From a checkpoint of a small mixture-of-experts model trained on Wikipedia.
Size: 10 layers, width 128, vocabulary 7550, 9.48M parameters.
Experts: 8 experts in each of 7 layers, 1 pick a token, a softmax router.
Training: a variant of Muon for the experts, 245M tokens, 7477 steps.
Below are experts of layer 5 (counted from 0) of a mixture-of-experts language model. Rows are named gate (a neuron's input weights, with its number), up (a neuron's input weights, with its number) and show model dimensions 0-127. Each number is 50 + 15 x the weight over its row's rms, rounded and kept within 0 to 99.
Before each expert's rows: a language model's description of what the expert responds to. This comes from a sample of Wikipedia text that the model never trained on.

# expert 7
Middle and end pieces of Latinate and technical words after prefixes like ex, con, acc, such as acc-ur-acy, ex-ce-eds, extr-ac-ellular.
gate2:55 47 55 24 59 37 61 31 82 70 14 63 37 25 43 62 78 67 68 50 34 53 65 61 36 52 54 36 43 28 71 43 25 59 54 47 32 44 47 69 14 28 49 33 30 32 88 56 66 55 50 40 58 13 57 61 61 46 68 53 52 69 50 70 53 43 49 78 42 50 45 74 45 51 41 39 47 49 26 48 55 44 48 38 16 24 57 34 50 46 64 27 45 52 52 57 47 70 61 77 47 55 45 56 42 60 34 53 44 22 63 38 52 58 56 72 45 67 56 51 67 57 69 68 28 44 37 36
up2:53 66 82 51 58 42 43 66 38 44 42 37 44 49 50 23 46 62 55 77 35 22 43 39 67 37 74 43 47 62 54 38 35 37 41 45 54 54 85 60 59 42 48 51 44 56 05 13 39 69 74 46 61 62 35 38 40 43 25 49 70 80 40 33 35 65 56 35 46 56 44 31 52 27 59 56 44 46 38 44 40 73 37 53 61 59 26 63 34 49 43 40 39 39 53 42 40 69 78 20 13 49 57 39 66 53 59 55 67 52 54 75 55 44 68 56 67 29 42 55 49 36 27 74 70 37 37 55
gate3:34 45 46 40 18 60 63 50 38 29 64 65 47 54 72 47 43 36 49 55 44 14 21 41 51 41 55 44 57 53 32 42 49 47 49 65 39 34 75 78 42 68 37 56 34 24 65 61 46 32 40 57 43 43 35 68 49 29 64 67 52 47 64 60 67 37 63 65 56 32 37 56 39 58 26 54 54 37 17 23 74 30 70 25 75 63 25 46 37 76 56 40 33 69 69 50 32 33 56 56 25 33 64 51 63 47 42 30 55 54 33 59 41 36 40 31 27 57 56 60 75 69 48 69 40 54 79 48
up3:58 35 31 73 49 45 45 32 52 42 46 66 66 60 31 66 62 47 34 25 80 43 67 30 59 51 12 38 39 67 52 56 47 60 64 40 52 73 43 70 20 64 58 18 44 79 50 40 48 41 49 57 82 70 47 25 43 49 72 54 57 28 25 94 41 48 49 44 57 40 54 46 55 51 55 60 30 34 58 55 52 44 46 57 46 48 33 56 44 63 87 52 68 41 33 38 57 50 75 28 49 28 52 47 37 61 40 51 45 58 77 28 57 31 56 30 48 55 31 48 38 46 30 42 83 42 60 64
gate4:60 51 54 34 19 36 86 36 25 42 30 46 44 25 62 30 68 44 63 42 35 47 52 57 55 50 63 67 48 59 35 34 32 61 35 56 75 54 70 43 51 47 72 75 41 30 46 54 72 43 50 63 51 51 55 00 42 59 37 63 77 52 81 65 63 40 65 36 61 30 42 40 53 33 46 52 58 16 47 63 29 43 45 39 30 77 61 62 56 55 30 54 32 37 55 65 48 42 49 52 43 49 37 39 52 48 74 44 22 70 57 50 53 52 51 50 30 81 56 55 68 69 59 35 35 57 63 37
up4:44 59 61 75 44 20 65 50 20 62 67 58 83 62 58 31 49 38 62 85 47 30 40 68 62 50 29 44 50 53 65 55 42 69 40 63 81 63 58 45 54 47 39 31 54 43 30 45 53 39 59 54 45 35 28 56 66 81 51 60 18 44 54 48 53 59 63 55 59 18 42 64 51 80 41 65 57 52 56 48 54 66 59 83 51 31 63 59 34 32 52 72 46 53 62 43 29 47 50 41 74 43 55 26 52 65 59 49 20 73 76 29 54 50 33 51 62 64 67 24 68 44 21 56 61 51 35 35
gate5:46 71 27 46 53 52 39 49 44 32 71 58 46 49 68 29 58 61 37 42 51 50 46 47 45 56 43 37 76 78 35 57 62 61 53 59 62 64 42 52 48 30 31 53 46 48 43 68 38 33 30 75 49 06 44 51 43 49 59 46 65 53 52 62 74 40 58 81 41 67 48 46 62 30 55 55 49 38 40 32 26 50 38 26 46 48 75 88 53 63 64 47 63 58 63 24 39 87 57 38 54 57 10 72 45 42 55 38 53 25 60 47 58 49 83 33 69 55 56 47 81 39 50 81 72 49 70 46
up5:60 72 30 50 44 38 47 42 39 57 84 60 66 46 61 56 31 56 69 61 50 58 57 39 58 58 75 38 67 86 67 45 51 48 15 49 57 46 64 43 14 34 43 37 51 26 50 56 56 26 52 54 66 52 41 45 30 57 66 48 66 45 04 58 64 77 62 52 35 47 78 31 36 49 27 27 59 42 25 79 44 34 34 49 33 63 61 59 45 70 53 53 32 58 39 54 63 55 75 40 29 48 47 42 28 53 59 82 51 53 68 39 65 60 39 49 28 48 64 57 55 34 57 62 64 45 31 70
gate6:69 49 57 43 54 41 44 56 54 59 82 43 50 41 37 32 71 67 54 61 73 52 50 41 36 48 39 44 70 49 36 53 49 61 59 84 29 47 79 36 51 55 39 65 44 36 62 84 58 22 29 52 49 20 43 15 50 51 41 49 47 69 71 55 26 23 46 74 38 41 74 12 53 44 45 50 38 45 39 61 53 69 39 38 35 33 27 46 34 68 63 16 72 42 39 32 55 56 53 24 54 37 68 65 53 43 58 51 61 66 38 45 41 31 57 47 37 16 48 51 45 74 58 79 51 49 38 50
up6:46 27 47 61 46 51 27 40 74 32 58 64 65 63 63 75 52 74 44 65 53 41 53 24 14 57 52 47 62 70 70 47 40 51 54 55 45 77 58 55 42 51 37 33 38 91 57 51 44 64 59 57 79 66 61 57 68 38 57 38 40 45 56 53 63 53 48 65 41 69 82 50 26 66 30 74 53 39 74 62 29 36 40 45 58 45 69 52 39 55 51 58 72 63 76 53 55 41 59 48 53 59 49 59 57 71 27 48 68 62 66 63 70 60 28 67 69 87 71 36 51 44 15 37 52 55 31 28
gate7:26 43 59 42 32 55 50 56 21 57 34 37 73 64 52 46 53 58 49 50 67 41 51 53 67 68 27 12 26 65 55 52 45 69 30 34 44 17 59 62 58 40 73 67 43 67 65 73 41 36 41 61 58 59 72 22 44 51 47 23 44 48 35 41 53 51 45 50 31 22 48 51 40 43 27 71 59 50 50 37 30 31 43 20 53 79 38 55 44 67 72 39 71 65 39 48 72 50 50 31 46 48 53 15 46 61 55 45 60 70 54 30 56 38 57 64 41 53 70 59 44 93 64 53 80 65 52 46
up7:52 44 56 27 54 53 55 73 68 49 56 49 33 48 75 59 44 45 51 70 67 39 58 54 42 22 46 33 30 31 53 27 58 51 79 69 34 50 35 53 39 27 61 44 27 53 45 80 57 53 83 52 52 75 81 38 18 56 41 74 45 29 42 68 51 37 76 65 58 45 47 26 54 26 62 40 39 38 27 54 36 30 53 35 45 29 51 27 50 42 67 57 23 51 37 65 54 59 39 43 36 55 72 82 49 46 60 59 44 25 70 52 52 46 45 36 45 71 59 64 50 68 59 84 51 43 41 24
gate8:43 50 65 35 46 77 88 27 42 43 49 54 57 55 40 46 57 52 71 53 27 40 25 32 53 37 31 45 29 27 33 24 43 26 44 54 51 30 70 17 38 60 70 67 27 70 55 58 56 23 83 46 79 39 43 34 29 35 61 49 31 65 43 45 27 40 56 59 59 38 46 27 63 52 43 50 40 57 51 80 77 60 74 53 51 44 51 20 37 45 47 39 39 76 42 47 57 47 61 58 57 40 51 44 51 55 54 43 62 53 67 49 51 52 52 48 60 51 82 70 76 65 52 67 70 47 74 28
up8:36 25 54 37 59 46 47 69 30 46 43 81 38 74 44 66 41 49 50 63 61 53 55 71 77 68 48 87 34 28 33 61 42 48 55 41 81 36 43 39 44 75 54 45 27 47 80 12 61 49 51 15 53 25 38 65 40 47 38 51 48 52 48 71 43 50 58 40 47 77 57 37 57 50 53 39 40 71 65 63 24 49 47 60 56 64 68 44 37 67 47 48 40 58 43 55 33 37 66 69 58 24 45 32 44 48 53 12 68 50 40 70 45 32 71 80 56 55 49 62 80 45 67 45 35 53 59 45
gate9:62 56 37 15 53 54 77 23 49 57 71 47 54 38 52 46 58 33 31 49 42 55 28 41 37 60 38 68 74 69 48 31 48 51 29 43 83 52 69 61 47 69 45 66 57 40 47 41 33 61 42 38 67 64 32 57 54 16 56 41 80 55 22 36 66 61 61 62 46 65 72 41 35 81 36 43 49 35 56 52 49 45 44 42 57 29 52 58 58 59 33 41 69 74 30 47 41 37 60 30 46 51 41 43 56 30 22 57 59 45 60 68 55 69 28 73 65 32 24 82 49 73 58 59 17 42 45 47
up9:67 43 48 28 80 28 30 30 50 41 82 60 58 46 51 58 34 56 38 77 33 46 41 36 59 46 34 35 63 43 69 50 38 73 36 74 62 55 51 54 47 54 45 53 38 40 37 60 78 48 19 55 51 41 51 44 13 57 50 62 69 41 50 42 32 53 46 49 43 32 62 21 48 46 22 47 77 48 43 66 53 78 41 60 52 62 32 55 56 96 62 51 51 50 46 47 45 63 61 86 47 46 72 28 41 55 50 38 40 46 66 30 57 72 35 10 48 43 56 79 69 60 45 52 61 34 47 41
gate10:49 35 32 62 54 59 42 44 50 64 70 25 35 42 44 58 41 13 25 72 60 58 70 37 57 55 39 74 60 66 63 53 48 58 33 79 38 54 37 76 45 39 47 67 42 44 29 68 62 57 43 92 56 43 62 45 36 78 56 64 52 56 39 90 72 38 54 56 45 48 50 41 60 62 66 61 58 55 53 53 51 37 82 52 40 44 52 59 55 49 46 45 56 49 39 60 54 69 55 16 28 33 41 49 11 56 32 60 34 40 36 49 26 29 63 18 42 75 62 28 43 58 48 74 53 64 37 65
up10:54 28 27 52 24 32 40 58 60 47 53 52 48 49 45 45 38 42 57 42 58 53 76 72 60 54 56 32 77 54 35 58 42 65 63 56 39 18 30 56 45 70 18 77 60 70 45 29 55 34 16 32 58 50 54 61 48 81 28 68 66 59 43 29 30 68 54 61 40 50 63 36 38 74 52 50 75 54 27 50 40 53 59 43 30 54 21 49 47 39 47 43 56 46 60 66 21 40 62 72 54 49 55 69 27 45 37 67 59 45 12 60 33 23 60 29 43 38 55 82 51 56 38 26 38 49 55 56
gate11:42 55 53 53 44 40 43 32 54 38 61 33 65 81 41 65 59 32 34 39 60 47 57 67 51 35 55 52 78 74 47 41 59 32 33 48 57 43 57 57 41 47 69 69 63 28 67 75 28 39 56 74 43 54 50 72 74 53 73 72 68 46 47 14 48 39 42 24 72 64 74 46 51 55 66 74 36 52 71 30 33 50 62 57 58 32 60 53 83 48 70 38 38 71 26 53 77 39 26 56 41 31 54 57 03 51 52 44 62 48 32 29 38 63 37 57 74 55 51 35 54 60 49 32 58 47 42 55
up11:62 47 52 47 67 49 55 39 62 48 60 47 53 24 21 45 70 51 67 67 34 56 65 46 61 43 62 65 70 05 29 80 33 46 76 46 28 60 58 53 49 38 45 24 39 43 41 48 34 34 58 80 53 45 64 46 53 46 47 46 59 51 69 21 46 38 47 78 41 35 51 78 49 39 41 67 35 62 87 52 46 54 34 67 68 41 37 44 44 51 40 38 64 55 58 44 45 35 53 67 43 41 76 47 57 65 70 71 25 68 65 39 21 69 42 52 48 60 34 82 56 60 40 36 62 72 84 62
gate12:35 52 23 31 66 45 55 65 38 38 39 24 49 87 33 47 37 43 57 36 64 59 46 78 57 40 81 68 79 47 56 72 53 56 38 42 48 64 54 61 53 46 45 59 45 38 41 61 29 59 38 42 72 18 42 59 65 46 67 55 56 91 61 55 71 31 32 42 64 35 51 31 41 38 52 46 34 61 40 48 37 20 46 51 60 42 76 46 09 50 75 51 46 29 43 69 55 57 60 42 33 51 41 43 48 48 49 55 50 47 78 64 65 46 77 61 58 22 63 33 86 57 50 39 73 61 42 49
up12:34 55 54 68 68 42 45 42 32 45 47 48 25 66 29 27 62 51 35 47 66 22 35 50 54 46 32 87 46 82 25 40 50 43 38 32 30 50 53 48 52 30 64 57 80 52 05 51 53 69 25 70 52 30 57 51 45 91 54 44 60 48 73 30 34 30 60 38 60 47 15 46 48 60 35 51 47 22 45 48 38 42 47 45 50 29 55 52 54 50 65 48 63 47 24 71 56 63 74 19 30 55 70 59 46 88 60 38 41 53 50 60 58 44 48 45 47 42 62 41 63 42 51 36 47 44 62 50
gate13:52 58 43 51 48 82 74 23 17 64 47 37 41 47 51 51 47 35 50 54 26 24 57 62 72 39 26 60 39 69 56 82 31 67 50 56 46 64 62 73 33 51 43 85 51 17 56 62 55 37 61 58 47 35 48 49 46 68 33 43 52 41 02 46 41 72 87 41 41 64 48 51 36 71 24 34 71 40 68 51 39 43 43 33 51 73 64 49 27 43 71 43 50 68 48 44 48 67 53 46 51 26 38 55 37 56 30 41 35 52 67 34 41 27 55 45 41 39 41 61 54 51 37 69 56 27 62 53
up13:42 54 54 41 57 45 35 42 37 53 60 55 31 57 52 40 40 52 64 60 46 67 58 52 48 50 42 35 41 37 30 39 63 61 58 44 51 71 38 41 11 53 55 65 32 43 67 22 58 44 61 67 22 51 56 65 70 69 58 59 57 55 50 30 53 72 39 42 58 80 38 51 51 30 44 49 00 70 34 67 65 38 61 23 48 55 53 29 39 41 06 42 59 69 28 61 59 67 52 40 59 68 57 66 61 94 54 52 45 35 80 35 59 44 64 31 42 61 59 57 41 76 53 56 54 23 54 58
gate14:67 60 38 54 50 19 43 71 50 64 43 42 42 64 70 25 59 62 39 64 21 28 38 76 98 67 42 64 81 58 51 57 73 46 54 44 71 44 77 69 53 66 32 61 52 68 32 56 20 56 32 41 30 27 38 38 67 52 72 76 76 62 68 40 50 53 73 50 51 42 55 42 61 39 49 57 56 49 90 21 75 50 49 48 70 60 62 44 48 41 44 49 67 62 38 58 47 60 58 53 45 83 50 48 38 43 60 38 42 32 34 43 52 41 35 37 52 39 55 47 57 53 23 50 59 45 66 52
up14:58 61 69 52 48 99 40 50 37 65 75 53 54 38 68 39 37 78 40 60 68 79 57 61 48 33 62 60 49 43 56 41 60 68 67 46 63 44 54 45 99 44 36 52 40 42 71 52 54 59 56 31 55 42 74 40 49 61 62 26 49 31 39 36 13 35 55 37 56 52 40 27 50 47 43 42 60 47 62 42 49 45 21 44 54 28 49 76 52 41 63 47 32 40 52 52 54 66 56 57 53 42 55 63 67 67 44 60 28 73 26 36 50 33 49 33 40 37 65 70 66 38 21 75 64 41 52 65
gate15:59 18 62 57 48 46 52 47 49 67 58 48 76 00 34 60 48 68 42 52 37 71 45 53 69 15 25 39 48 41 68 65 51 61 51 60 24 35 50 65 23 87 36 69 41 38 28 49 40 49 40 22 56 49 40 44 69 53 26 47 76 46 52 31 33 52 43 61 55 52 58 37 33 75 65 59 28 32 61 55 59 53 65 53 64 41 58 59 38 28 36 62 51 58 54 58 50 62 31 23 59 23 46 50 52 55 44 53 61 46 20 42 72 21 27 48 54 41 40 70 51 63 58 56 33 48 33 37
up15:43 72 68 33 58 68 64 37 49 59 68 53 56 67 19 45 20 46 04 54 25 40 52 59 51 47 58 73 34 50 45 29 57 49 87 52 55 48 63 51 39 52 33 39 47 58 49 44 55 66 29 52 29 34 46 66 46 47 48 67 32 68 57 27 49 43 59 50 30 54 51 63 48 44 63 38 35 60 48 61 52 19 31 48 45 23 66 68 64 44 46 39 17 50 45 36 16 72 31 48 48 65 49 52 49 12 85 43 57 26 63 45 60 37 61 80 60 51 35 41 36 50 37 52 55 41 37 32
gate16:69 59 36 67 36 20 55 46 20 36 42 41 45 56 54 53 75 35 34 56 49 50 35 71 74 74 36 57 48 73 64 40 24 38 37 44 65 60 58 45 49 34 65 67 50 42 53 64 50 27 44 84 39 64 59 53 61 57 52 35 67 62 26 30 75 33 70 48 46 44 40 68 38 38 34 24 39 56 23 43 62 40 50 49 32 37 53 41 39 55 32 27 87 59 50 55 97 57 67 36 45 46 27 50 54 48 74 32 48 23 43 39 40 48 34 56 44 42 46 47 43 38 49 50 57 11 62 33
up16:52 67 52 59 53 34 59 44 30 56 41 53 42 28 84 62 36 31 47 62 55 69 59 54 63 64 78 63 68 43 25 44 53 61 42 08 36 55 44 34 47 53 62 54 59 59 49 78 52 31 45 47 73 24 35 44 29 51 44 50 32 59 57 33 53 54 41 53 54 34 38 87 41 31 71 67 67 67 40 67 48 72 65 32 61 42 17 50 42 41 54 34 44 55 72 29 29 29 47 66 40 22 75 46 57 69 61 45 30 35 46 47 33 68 48 47 48 46 68 55 68 47 67 23 50 62 61 16
gate17:59 36 32 38 36 69 62 38 51 07 55 37 46 25 28 44 57 19 48 70 23 81 26 47 50 19 63 64 32 35 34 48 51 74 20 48 31 67 45 81 41 49 34 56 67 75 51 30 49 48 48 56 51 54 51 61 52 48 87 34 75 50 21 55 51 29 50 39 42 45 41 49 48 61 46 74 43 50 70 56 51 71 41 47 65 55 49 54 48 71 31 42 62 71 45 41 64 43 65 27 59 59 40 41 18 56 55 67 46 37 72 59 67 41 65 72 58 43 43 54 62 49 51 30 59 38 50 66
up17:72 57 38 57 44 62 68 48 53 57 44 47 71 50 30 42 38 62 73 73 52 57 25 46 54 30 48 69 47 43 74 19 67 63 49 59 33 59 41 43 56 85 43 52 50 48 41 40 33 61 67 88 50 54 28 59 33 79 58 50 55 31 53 75 48 44 34 25 46 43 34 56 60 35 44 62 53 55 50 15 53 49 58 33 45 49 56 48 26 46 56 22 49 47 38 55 52 36 37 26 59 60 51 40 27 13 45 40 19 54 73 60 63 46 85 64 37 57 82 53 56 62 44 32 43 83 57 58
gate18:57 55 26 48 34 43 42 64 73 61 43 75 50 64 57 35 59 66 59 57 53 60 50 36 50 61 16 62 87 64 65 36 63 56 49 64 29 36 65 61 56 63 71 64 34 47 54 77 52 49 30 51 41 47 54 58 42 67 32 41 29 27 64 20 64 48 53 60 59 51 53 55 59 89 62 19 66 40 29 51 49 42 66 18 62 59 37 52 40 56 44 51 42 35 64 48 48 15 46 49 30 32 54 22 59 40 57 31 51 69 65 63 50 79 41 59 61 67 49 76 37 72 43 40 29 26 26 53
up18:71 45 34 65 44 55 58 57 50 28 62 50 43 64 34 50 47 52 74 42 31 53 47 74 62 40 53 71 50 73 58 42 37 43 34 47 23 55 66 43 55 65 39 78 38 48 50 88 38 66 56 65 51 64 53 58 57 44 67 17 06 34 42 53 31 15 40 29 48 45 19 65 57 39 58 64 52 46 48 59 62 48 58 43 68 71 37 57 49 38 76 61 57 14 72 45 41 21 39 71 37 52 42 63 52 27 62 56 58 51 50 52 43 50 46 35 51 59 47 32 29 68 71 18 35 72 70 52
gate19:70 50 34 56 64 65 24 34 42 42 47 42 56 56 21 58 58 79 50 46 67 60 80 67 49 42 22 52 65 61 48 44 53 56 51 58 45 64 63 47 27 20 41 55 67 33 36 56 63 33 55 48 33 42 57 70 19 77 64 47 56 36 44 38 29 65 53 30 52 29 49 12 52 56 58 66 56 46 46 25 33 45 48 27 40 75 54 54 40 08 30 53 63 57 44 27 56 72 60 55 51 50 51 58 49 78 61 55 37 23 51 55 52 45 32 46 19 49 67 43 52 68 17 44 48 38 35 25
up19:62 67 24 64 70 45 68 44 53 44 67 35 73 50 38 77 66 52 50 43 48 57 53 74 69 36 34 21 52 59 64 71 42 45 57 62 70 54 47 49 23 76 48 51 44 68 20 46 42 56 52 54 41 46 29 61 38 55 61 49 61 19 44 43 52 41 67 35 58 39 69 41 50 68 61 39 43 62 62 41 58 94 55 47 51 57 86 40 47 44 46 75 64 62 54 60 33 60 40 40 68 34 19 60 46 33 35 54 17 47 43 72 23 34 70 42 49 62 42 33 59 84 42 31 44 68 25 43
gate20:54 25 63 25 50 61 31 35 42 55 83 37 53 40 74 48 54 65 65 34 46 61 34 42 51 41 50 54 33 21 57 37 39 72 31 66 72 62 56 45 46 71 45 56 34 59 33 79 62 38 57 54 56 19 58 31 46 31 33 54 47 64 70 37 56 40 54 58 42 63 53 25 43 50 61 50 74 89 51 64 36 60 66 48 47 44 49 33 32 49 28 33 78 66 35 32 46 86 61 36 50 19 40 45 67 65 50 46 51 54 49 43 26 53 50 54 54 46 32 41 70 75 33 60 93 45 47 46
up20:59 68 40 53 55 36 43 43 43 56 61 29 54 45 51 52 43 17 24 44 46 68 37 52 54 55 45 63 53 53 53 50 71 45 46 33 37 70 68 57 22 34 62 42 63 62 22 43 51 91 67 16 24 51 43 37 28 65 56 16 44 50 46 62 54 65 67 40 49 64 27 45 38 78 66 56 40 47 60 28 66 74 88 45 56 42 33 77 46 61 62 64 34 43 31 59 36 31 50 42 31 53 57 70 62 34 72 77 50 29 60 31 48 53 43 41 51 68 49 38 37 34 24 41 72 58 65 47
gate21:40 47 35 46 37 26 55 28 67 72 46 38 49 65 89 31 38 50 51 54 49 50 26 62 35 51 38 27 74 56 59 42 53 35 39 68 57 43 73 57 47 99 60 42 23 63 89 52 62 51 43 40 54 17 53 50 84 49 57 40 46 61 75 73 47 46 46 61 47 55 54 38 48 62 56 74 65 30 65 49 39 59 17 42 34 47 67 53 66 33 44 29 28 24 40 41 45 26 58 65 67 45 48 61 46 65 49 36 31 66 58 75 41 69 43 44 51 56 42 37 57 59 33 61 70 56 40 51
up21:35 61 32 46 59 93 50 70 36 69 43 26 37 63 50 77 61 49 50 17 61 43 60 32 56 28 78 52 25 62 55 47 44 68 43 48 59 47 75 39 72 65 62 26 70 37 42 57 39 69 23 43 62 48 19 49 63 33 65 49 58 31 44 46 58 45 51 33 61 68 47 45 76 68 40 48 67 74 57 47 53 32 74 54 47 51 30 53 27 36 71 62 71 69 54 38 51 77 42 38 32 56 54 83 39 34 40 61 62 58 43 59 42 50 34 48 81 50 59 34 55 44 54 44 37 80 43 45
gate22:65 42 62 60 42 41 45 69 49 59 43 54 48 42 63 64 63 65 52 61 43 25 63 24 43 33 37 40 31 55 55 65 46 34 52 51 59 79 51 38 28 59 41 63 54 66 44 66 43 99 64 70 77 19 30 58 46 35 36 61 36 70 47 18 53 31 58 69 68 35 46 64 77 57 52 54 53 43 50 76 16 24 63 48 63 59 83 57 24 39 41 49 65 52 57 66 43 54 62 19 59 38 45 50 56 74 40 62 51 69 48 47 40 49 56 54 35 29 51 57 33 82 28 45 44 56 56 42
up22:66 66 56 54 16 48 31 27 16 30 66 56 55 54 58 40 58 21 38 31 59 63 50 45 33 62 68 39 33 42 63 71 55 16 30 52 50 50 26 48 50 69 45 42 31 36 47 27 63 40 51 44 56 67 25 43 67 38 54 50 64 52 75 27 48 48 66 60 59 75 43 44 49 55 48 41 64 53 75 42 80 55 60 46 58 59 44 30 46 31 74 73 52 44 42 49 42 56 72 38 55 22 37 53 28 65 75 56 39 73 48 58 81 25 40 53 64 65 65 51 52 61 57 65 47 42 86 28
gate23:60 52 38 68 33 54 57 51 53 47 69 31 54 41 68 74 84 34 73 59 67 39 40 24 39 45 68 46 75 31 66 53 46 52 36 10 70 65 75 76 45 55 43 58 63 46 52 80 43 52 53 48 53 66 46 45 70 41 52 35 57 28 34 32 25 32 69 60 52 60 57 78 40 23 37 58 38 58 39 64 41 39 47 29 52 65 54 50 50 46 63 64 76 65 40 58 28 44 64 49 79 47 42 83 17 66 31 42 46 40 42 51 49 48 49 45 39 44 52 69 62 29 55 19 68 59 48 75
up23:60 21 50 63 72 72 57 22 30 43 63 46 65 62 63 29 55 62 51 67 67 55 62 39 44 34 37 41 64 79 74 10 70 57 53 51 43 44 36 58 64 27 56 71 67 73 58 53 42 34 50 40 52 85 55 30 60 45 49 37 34 61 44 38 38 43 39 56 50 62 70 30 59 65 44 49 81 62 88 63 56 41 63 55 31 53 47 42 52 38 60 39 56 53 31 50 61 44 67 65 71 44 38 52 21 90 48 62 56 47 53 33 71 78 51 38 53 39 42 46 50 73 40 69 19 42 51 55
gate24:56 55 46 58 64 74 63 11 45 52 60 44 54 55 47 47 73 69 50 60 41 40 29 44 63 20 65 63 66 05 80 57 51 21 47 61 44 50 76 50 56 60 50 56 36 54 47 60 74 41 64 52 50 47 64 54 65 52 52 61 70 51 20 71 35 53 35 34 70 66 26 29 56 37 71 47 63 32 45 65 58 34 30 37 47 42 26 51 54 28 62 28 40 72 68 30 70 50 63 52 57 35 33 71 66 70 52 50 38 62 50 57 44 38 72 35 45 57 63 71 44 55 41 79 80 45 67 63
up24:71 59 48 43 50 35 43 59 15 38 49 43 57 55 55 58 32 53 49 44 25 30 45 35 47 56 54 45 42 71 53 41 58 67 41 61 65 45 51 69 48 36 41 44 68 36 18 57 59 37 11 63 10 04 65 60 48 44 43 66 52 51 55 30 42 29 63 67 57 55 24 52 43 48 32 69 43 42 53 82 29 14 44 44 51 40 51 55 63 47 29 24 40 65 29 45 54 60 33 56 42 67 50 33 39 58 66 40 74 27 29 24 36 49 49 67 48 67 57 52 81 45 34 64 57 38 43 36
gate25:41 56 49 23 39 54 43 51 39 47 42 25 69 71 40 54 46 54 19 43 55 52 54 44 44 62 20 24 62 41 32 38 20 45 38 53 36 21 61 64 61 52 47 61 49 39 71 42 74 18 56 40 62 38 51 52 44 80 24 51 41 38 32 57 32 65 67 66 43 37 51 31 63 62 42 61 33 51 43 25 42 57 72 30 34 54 80 46 41 63 38 40 59 69 67 50 59 32 32 33 54 62 32 57 25 46 45 61 92 41 38 43 47 75 43 40 60 48 62 29 45 59 31 88 61 31 62 55
up25:43 57 49 41 70 45 53 53 47 44 33 38 45 64 36 57 81 25 40 66 36 45 78 38 66 44 36 32 24 67 39 63 58 48 71 27 39 70 49 59 71 66 57 43 72 45 28 57 40 38 49 36 40 35 81 64 47 46 38 69 66 35 64 44 43 48 47 80 50 61 24 24 36 41 43 50 66 47 51 41 38 43 58 59 55 54 13 58 46 43 25 39 38 44 46 77 57 26 27 64 38 58 46 09 61 51 67 39 72 75 33 39 42 67 65 55 47 10 45 42 63 64 41 31 60 56 68 57
gate26:14 85 35 48 51 54 33 64 33 73 50 35 55 58 35 72 49 36 44 41 75 47 35 58 16 42 47 75 28 54 59 68 69 63 32 62 31 63 63 32 45 50 35 29 48 39 60 61 71 43 44 47 33 60 55 72 70 57 62 47 65 27 61 59 40 46 75 23 77 40 54 66 43 64 50 55 51 31 34 27 33 26 47 46 50 53 68 33 46 43 39 51 76 63 31 25 99 57 63 46 49 54 30 49 54 55 63 48 43 54 45 56 62 62 80 40 68 56 32 57 65 46 49 39 44 63 54 42
up26:60 50 46 30 36 56 73 47 69 41 40 42 42 68 55 34 59 63 73 72 43 47 69 51 26 51 55 60 30 48 45 44 62 48 64 21 33 43 77 57 42 64 53 57 49 54 33 69 54 55 59 39 48 38 79 53 53 76 82 82 19 47 74 44 70 60 40 49 60 71 38 55 27 48 45 30 32 70 44 39 37 47 34 51 62 45 58 43 82 31 61 42 22 35 45 56 47 37 38 43 53 74 51 38 61 53 65 38 53 26 50 58 52 37 23 39 46 41 75 48 38 33 72 36 67 31 88 80
gate27:54 57 28 18 51 70 60 42 45 53 53 35 52 23 89 46 58 59 31 73 45 40 27 50 45 34 54 26 16 39 46 25 69 61 42 53 60 56 62 43 64 48 63 89 61 21 73 54 59 26 47 42 44 47 67 48 26 51 69 48 67 80 74 60 56 25 71 69 53 42 54 53 44 59 73 39 38 59 52 58 45 74 29 35 53 54 36 77 35 65 21 37 69 57 40 29 38 40 52 52 55 45 49 50 65 43 67 41 37 56 26 48 31 39 42 66 65 69 56 61 49 34 61 54 62 60 38 40
up27:65 33 56 36 43 29 50 48 63 61 46 78 80 48 64 60 47 58 43 66 54 43 33 58 67 39 36 61 42 57 35 40 47 44 39 53 49 68 43 50 40 21 71 80 59 71 37 40 75 33 45 63 46 71 65 45 62 81 54 55 59 36 50 46 34 33 58 42 26 75 47 50 50 40 53 28 44 52 47 59 62 54 11 34 29 43 75 11 36 44 53 64 56 41 57 40 40 71 83 69 90 53 63 47 70 66 28 31 51 64 51 78 38 65 57 50 54 36 28 61 39 45 64 66 47 41 42 31
gate28:58 61 79 42 40 61 70 36 44 71 59 32 61 81 44 40 66 52 16 53 40 71 25 42 61 47 31 26 38 28 45 27 44 49 46 75 45 32 48 64 31 53 39 59 49 43 54 58 62 66 60 54 59 67 31 44 67 48 46 72 52 73 55 26 47 61 53 55 66 67 43 54 49 64 41 42 53 42 38 38 34 41 54 78 18 64 55 38 55 51 60 53 69 38 57 37 29 54 75 68 41 67 42 43 57 93 51 53 57 66 43 41 75 13 48 88 54 30 51 46 60 59 47 59 64 30 22 40
up28:89 36 50 37 51 53 28 40 42 60 56 44 71 58 94 41 41 31 35 53 57 57 36 51 52 13 36 45 72 41 68 43 63 47 41 43 60 38 35 49 14 66 68 43 40 66 62 49 46 52 73 80 65 45 46 54 45 42 32 45 48 65 42 43 52 69 48 69 55 82 59 31 41 50 49 53 24 45 54 53 22 66 70 49 62 45 63 44 45 63 46 57 26 07 48 48 89 61 34 74 63 54 21 39 37 57 48 55 62 33 63 30 51 43 38 46 45 55 31 71 56 34 33 35 47 49 60 53